Experts of a small language model: 313M tokens.
Below are experts of layer 6 (counted from 0) of a mixture-of-experts language model. Rows are named router (the router's row for the expert), gate (a neuron's input weights, with its number), up (a neuron's input weights, with its number) and show model dimensions 0-255. Each number is 200 + 30 x the weight over its row's rms, rounded and kept within 0 to 999.
Before each expert's rows: "comes after" lists some tokens at least twice as common just before its tokens as in all text. This comes from a sample of Wikipedia text that the model never trained on. Tokens count by the router's weight.

# expert 120
comes after: " was", " to", " is", " also", " been", " and"
router,214,192,195,199,190,172,187,192,208,177,221,200,206,205,193,169,178,168,199,177,245,185,205,249,211,232,216,207,189,245,207,188,170,171,188,169,209,188,199,142,241,218,220,183,162,184,193,257,224,264,225,195,211,193,202,206,143,263,211,206,234,160,173,147,181,229,167,202,202,225,180,147,164,127,139,210,164,165,238,201,221,197,162,284,188,195,195,210,217,231,185,184,273,165,210,151,207,216,134,247,170,176,197,223,204,234,133,231,162,168,211,189,130,184,250,191,207,136,194,182,212,168,251,221,164,247,257,222,173,186,211,199,167,205,193,225,187,229,197,194,226,187,206,211,164,203,183,192,132,162,232,201,170,200,262,224,214,197,201,144,155,156,199,234,196,230,228,161,177,238,195,241,250,183,228,189,202,206,220,167,216,179,208,197,173,196,201,150,200,195,224,237,167,126,175,236,193,223,223,169,220,192,222,226,190,205,163,189,191,216,193,165,172,164,152,260,176,215,174,242,205,266,187,148,222,198,185,230,248,176,207,250,200,181,218,195,220,222,218,232,232,194,233,209,209,193,212,263,182,170,188,218,177,239,171,179
gate0,180,233,167,203,136,202,179,173,129,201,226,153,195,129,182,169,244,179,229,253,211,188,209,172,195,180,186,198,172,185,287,191,189,211,234,235,209,230,209,200,215,241,172,201,195,114,196,206,220,188,176,222,220,185,193,228,203,220,217,229,198,232,193,209,194,223,150,175,261,180,139,182,225,194,229,183,183,200,208,205,213,174,166,239,216,199,199,152,221,190,204,189,233,214,238,239,187,224,176,209,170,201,215,181,187,229,199,248,171,162,186,193,233,182,177,262,192,225,231,249,267,252,185,181,183,189,229,189,187,223,213,206,199,197,266,177,225,275,184,176,209,218,239,220,177,213,191,188,217,256,179,216,239,211,220,237,147,232,212,189,178,183,194,168,214,160,164,157,233,244,223,230,216,208,112,216,176,184,235,205,227,182,206,220,224,273,182,195,148,214,260,200,208,213,194,210,166,179,186,197,205,202,256,205,180,155,131,195,179,231,210,172,201,164,213,194,265,218,199,174,175,173,213,209,231,202,199,197,246,199,207,221,274,247,249,204,169,171,221,213,155,216,223,201,211,210,164,238,247,217,250,189,226,255,190,160
up0,221,240,221,167,247,221,239,259,249,177,208,244,161,203,165,188,133,249,205,173,205,201,226,216,235,261,211,223,200,230,146,214,215,204,216,222,172,157,221,200,157,184,246,222,213,301,238,226,202,185,226,223,172,195,204,137,255,189,203,179,201,183,203,183,199,201,225,191,172,177,252,214,198,186,162,228,206,193,201,192,187,136,175,178,166,175,185,251,179,191,222,191,205,144,190,200,217,196,231,213,209,166,252,202,196,198,203,166,264,210,222,197,168,235,176,173,227,205,243,181,119,198,217,246,209,167,179,186,205,187,221,220,162,179,170,237,204,171,221,226,186,180,198,176,216,166,202,170,149,185,222,200,192,198,198,152,248,222,181,215,223,226,183,238,185,231,205,233,173,155,209,180,154,216,205,187,160,175,196,229,192,185,198,234,163,134,224,192,251,175,154,190,194,197,211,209,225,222,243,245,179,188,159,231,231,245,238,207,142,113,186,224,207,207,184,171,189,195,235,227,195,221,212,212,225,198,181,228,200,186,192,206,117,158,159,231,237,185,191,198,182,189,171,180,182,187,196,189,195,112,186,258,196,147,187,260

# expert 24
comes after: " ", "-", "10", "_{", "11", "12"
router,230,187,204,172,185,170,193,235,224,203,163,214,235,208,172,165,185,193,237,169,187,177,145,133,174,209,128,168,256,147,171,205,189,201,243,186,232,215,200,188,186,197,228,211,153,158,170,136,255,241,211,206,198,199,224,179,182,191,179,166,187,200,142,224,201,221,220,148,196,184,242,160,154,198,226,235,182,184,204,238,193,230,146,161,197,215,190,185,236,179,190,193,182,171,205,215,271,185,224,205,208,217,199,216,212,176,241,177,198,205,173,190,209,197,218,275,221,186,179,216,210,193,206,211,262,220,226,216,146,234,149,214,134,174,176,217,187,211,188,157,194,236,181,221,221,192,215,168,199,204,210,215,235,208,176,188,169,232,139,192,207,176,197,269,218,200,208,235,235,137,192,229,232,173,270,188,237,220,204,262,159,160,122,224,195,190,229,151,236,162,209,186,195,147,141,209,166,235,231,211,175,173,188,169,195,207,201,193,228,228,154,224,240,189,200,162,222,241,239,189,206,140,185,209,254,208,225,163,245,175,161,218,220,215,192,141,165,213,172,190,251,191,187,208,230,216,199,187,215,213,191,141,256,230,188,179
gate0,173,259,177,220,227,156,150,185,201,190,129,169,169,137,201,194,179,217,141,203,162,154,176,215,226,212,221,239,274,171,207,185,250,193,210,170,177,253,187,191,192,190,209,215,211,130,205,211,214,158,216,210,157,207,252,217,195,228,227,182,249,199,225,144,176,198,218,215,177,229,180,138,200,178,160,233,159,212,188,233,234,242,190,199,161,188,176,181,137,162,191,213,201,229,242,248,195,196,189,248,182,207,166,187,190,193,173,180,181,205,249,200,183,185,149,177,247,224,202,167,217,182,202,192,190,238,252,181,178,191,162,217,197,265,255,265,188,157,212,166,201,221,260,215,207,177,194,207,194,222,185,155,160,206,159,233,258,184,185,199,219,190,170,220,211,177,177,196,262,216,230,228,189,198,179,208,160,187,217,232,193,195,229,214,192,224,142,174,186,197,183,184,237,230,184,196,273,197,198,185,208,176,205,262,186,193,190,206,221,243,206,200,183,226,229,236,198,191,220,210,237,176,197,250,212,205,208,216,183,177,236,193,159,190,255,236,268,161,291,238,195,200,177,178,213,238,130,214,180,175,170,216,210,197,179,150
up0,231,243,166,208,181,133,117,197,197,301,236,252,202,205,172,220,212,162,184,212,200,196,224,164,211,222,191,200,218,164,191,198,149,208,207,276,218,237,219,261,214,206,166,186,156,183,147,222,188,189,180,217,225,236,223,158,209,208,174,221,188,209,239,172,220,204,182,236,247,206,186,228,193,167,229,222,213,217,193,201,207,245,211,214,249,208,174,261,206,132,191,192,164,196,170,195,202,157,197,192,166,166,187,200,190,222,198,219,175,215,227,221,182,184,198,246,252,210,191,154,198,202,233,147,163,200,254,197,180,182,216,192,217,189,199,189,193,243,212,151,168,206,233,168,166,178,191,243,169,183,219,193,173,217,182,215,249,203,203,245,223,264,227,162,201,161,226,197,252,157,200,177,216,165,201,192,191,213,242,211,257,175,197,232,225,249,217,204,172,172,207,252,196,177,145,236,242,204,255,161,185,192,217,132,225,191,216,193,238,198,206,162,162,221,173,168,210,227,194,199,170,213,167,190,210,200,193,269,185,211,253,178,231,228,191,219,210,289,203,243,209,217,139,205,196,236,179,180,207,189,188,169,223,235,265,252

# expert 27
comes after: " ", " (", "–", " +", " −", " $"
router,157,176,210,175,222,159,221,208,179,237,178,187,143,176,180,216,240,181,214,234,202,178,151,198,190,178,196,197,207,165,181,240,136,209,147,146,202,193,220,184,149,155,249,216,150,166,201,233,183,193,192,237,163,166,158,200,231,255,169,197,181,203,156,191,175,218,209,254,247,237,199,203,187,228,202,187,153,207,246,200,168,155,202,198,210,277,176,231,123,225,241,133,180,181,176,194,209,214,194,198,251,164,173,207,185,177,218,175,214,192,209,205,200,150,154,190,210,193,158,217,200,260,222,205,249,220,217,166,164,198,165,266,243,213,165,201,244,166,208,215,186,174,210,213,179,189,262,236,221,231,218,223,240,216,210,186,175,210,197,248,182,188,234,206,242,204,222,216,136,154,182,179,187,209,195,212,185,206,233,262,212,168,177,207,169,210,198,130,193,244,208,178,225,195,205,194,175,146,217,196,134,199,209,160,243,191,160,183,206,171,150,214,176,204,167,184,235,173,214,183,228,187,229,202,224,143,214,222,203,241,199,200,151,173,195,195,204,216,210,176,249,227,223,195,250,220,201,236,215,250,117,244,224,207,245,194
gate1,184,206,182,185,220,201,218,184,162,235,167,189,183,200,227,192,204,208,229,171,245,179,163,227,215,221,120,201,192,207,169,155,228,183,136,240,222,201,156,174,160,197,235,188,198,249,227,125,215,173,193,171,187,228,194,154,198,184,232,225,127,172,121,166,200,210,219,181,214,184,270,225,197,283,174,226,211,222,188,192,210,203,161,195,219,209,230,209,181,217,188,228,186,206,294,239,157,197,243,210,208,191,168,235,189,167,199,211,225,181,211,248,174,154,236,238,183,206,232,157,202,172,204,166,187,187,212,158,195,186,212,232,182,175,182,179,191,205,171,151,187,185,196,248,221,217,209,212,160,164,163,198,176,182,212,238,219,165,165,152,231,188,156,226,196,282,238,184,212,145,218,264,167,199,206,172,231,243,186,153,166,234,235,214,194,205,219,171,281,154,200,185,249,253,222,199,252,193,204,225,220,215,260,180,233,212,194,209,230,215,201,235,198,202,224,210,167,214,211,243,247,243,180,236,215,179,231,242,159,230,179,185,166,203,207,186,185,208,221,188,175,199,225,174,195,262,164,197,213,239,190,216,171,234,228,202
up1,226,167,215,193,208,222,217,228,185,178,186,256,146,236,181,210,231,234,177,143,236,170,225,195,143,224,165,208,195,197,165,157,171,155,254,228,208,204,220,202,188,188,236,203,190,211,202,159,210,180,229,178,250,193,196,196,162,193,195,224,214,183,137,272,181,246,193,187,199,225,209,200,138,194,186,216,180,196,216,198,209,205,204,194,196,207,154,193,194,126,249,222,227,224,211,160,159,213,172,257,228,258,146,214,167,183,154,186,191,215,242,258,157,145,186,233,174,165,245,239,217,171,184,162,171,207,158,221,179,256,221,191,234,163,210,245,181,234,203,171,218,237,195,255,186,197,194,186,204,180,173,229,195,248,189,204,208,192,172,251,174,164,244,264,258,189,171,218,240,166,196,154,191,193,233,194,198,254,181,162,195,214,183,188,204,214,217,141,166,189,189,245,150,171,191,232,217,188,230,183,166,216,202,161,254,178,163,172,240,198,170,161,200,184,154,216,122,197,225,227,173,213,187,204,215,193,167,210,170,193,188,206,239,250,243,185,195,211,281,170,181,211,163,245,255,185,213,198,200,181,189,205,165,227,218,180

# expert 71
comes after: " was", " were", " is", " be", " are", " been"
router,184,210,169,257,286,179,203,214,203,192,229,173,211,210,189,230,184,198,186,186,230,146,232,201,133,238,194,187,181,170,208,205,188,212,197,169,225,225,173,148,180,225,194,193,183,226,148,163,201,217,230,154,166,162,185,193,163,220,214,249,212,215,178,262,195,155,155,210,166,238,170,157,222,182,183,189,196,129,208,180,147,183,162,177,159,176,200,153,168,204,263,131,230,154,212,198,216,171,184,244,163,201,226,181,191,216,164,167,231,193,257,216,150,172,201,165,242,190,210,215,161,160,260,195,180,232,168,262,198,222,186,172,230,146,189,168,213,229,223,233,213,178,238,203,178,237,242,145,185,183,184,236,203,193,154,174,225,207,243,200,226,225,219,179,162,159,188,194,190,221,244,220,192,232,215,207,202,170,210,179,213,248,160,171,206,194,205,158,184,240,198,165,155,217,219,195,186,179,159,168,227,181,218,204,172,207,230,210,164,199,227,170,244,172,232,173,193,195,219,190,151,137,178,200,259,202,243,216,173,210,165,217,200,217,210,161,180,206,179,265,240,216,204,181,206,180,189,244,197,208,171,198,180,275,124,194
gate1,187,215,190,233,203,218,224,196,191,183,174,220,175,137,204,169,185,221,210,237,195,208,236,199,223,152,238,206,210,174,153,184,217,253,207,233,261,205,187,177,158,217,155,243,139,170,246,205,160,162,200,191,161,171,169,188,179,137,224,213,176,233,175,282,196,181,155,207,175,197,147,191,265,224,203,205,191,193,186,239,213,190,238,173,181,234,179,180,177,182,242,180,218,211,226,155,237,232,218,209,217,178,182,199,183,149,177,204,191,146,224,159,170,150,209,218,188,185,178,152,204,217,199,243,160,155,181,177,174,235,223,137,197,230,206,180,177,210,223,224,203,184,171,151,190,177,205,170,216,173,218,208,204,187,236,172,187,160,243,211,211,230,227,265,174,224,164,176,165,194,219,186,172,212,164,201,214,145,182,201,300,249,161,255,211,188,204,188,272,202,138,214,177,229,194,178,183,198,199,178,212,184,218,198,236,245,167,159,207,108,235,200,169,238,211,208,244,199,219,246,231,194,157,197,208,226,206,203,218,201,188,199,210,165,245,202,165,192,265,199,165,235,196,188,169,187,204,214,165,174,211,241,251,250,176,199
up1,186,172,215,214,187,199,220,227,201,204,149,150,218,167,195,217,185,199,205,216,150,207,242,206,213,163,207,149,180,149,136,157,213,213,201,238,222,163,175,193,193,245,131,203,151,205,271,174,175,166,215,223,200,211,184,192,190,202,228,199,220,265,143,246,223,189,185,154,201,179,119,187,215,241,179,265,206,207,207,237,264,176,227,222,205,191,168,152,191,199,232,194,224,229,192,196,175,243,208,169,171,201,188,213,214,143,171,234,157,178,207,221,211,141,223,167,147,207,220,199,172,197,203,212,218,180,209,198,200,246,160,98,218,217,227,178,171,192,234,203,171,177,158,224,206,232,195,185,202,137,193,224,202,158,212,207,194,187,199,185,213,263,194,246,214,188,202,152,176,183,138,180,223,141,209,166,234,168,164,213,275,268,210,221,200,196,205,239,236,219,227,240,196,234,178,203,194,153,218,230,190,187,162,215,248,171,178,189,211,139,178,203,178,207,167,177,238,170,219,212,184,216,156,171,196,254,154,205,227,165,207,201,223,207,180,175,191,210,208,163,200,231,176,215,195,181,189,158,215,230,252,159,233,216,154,224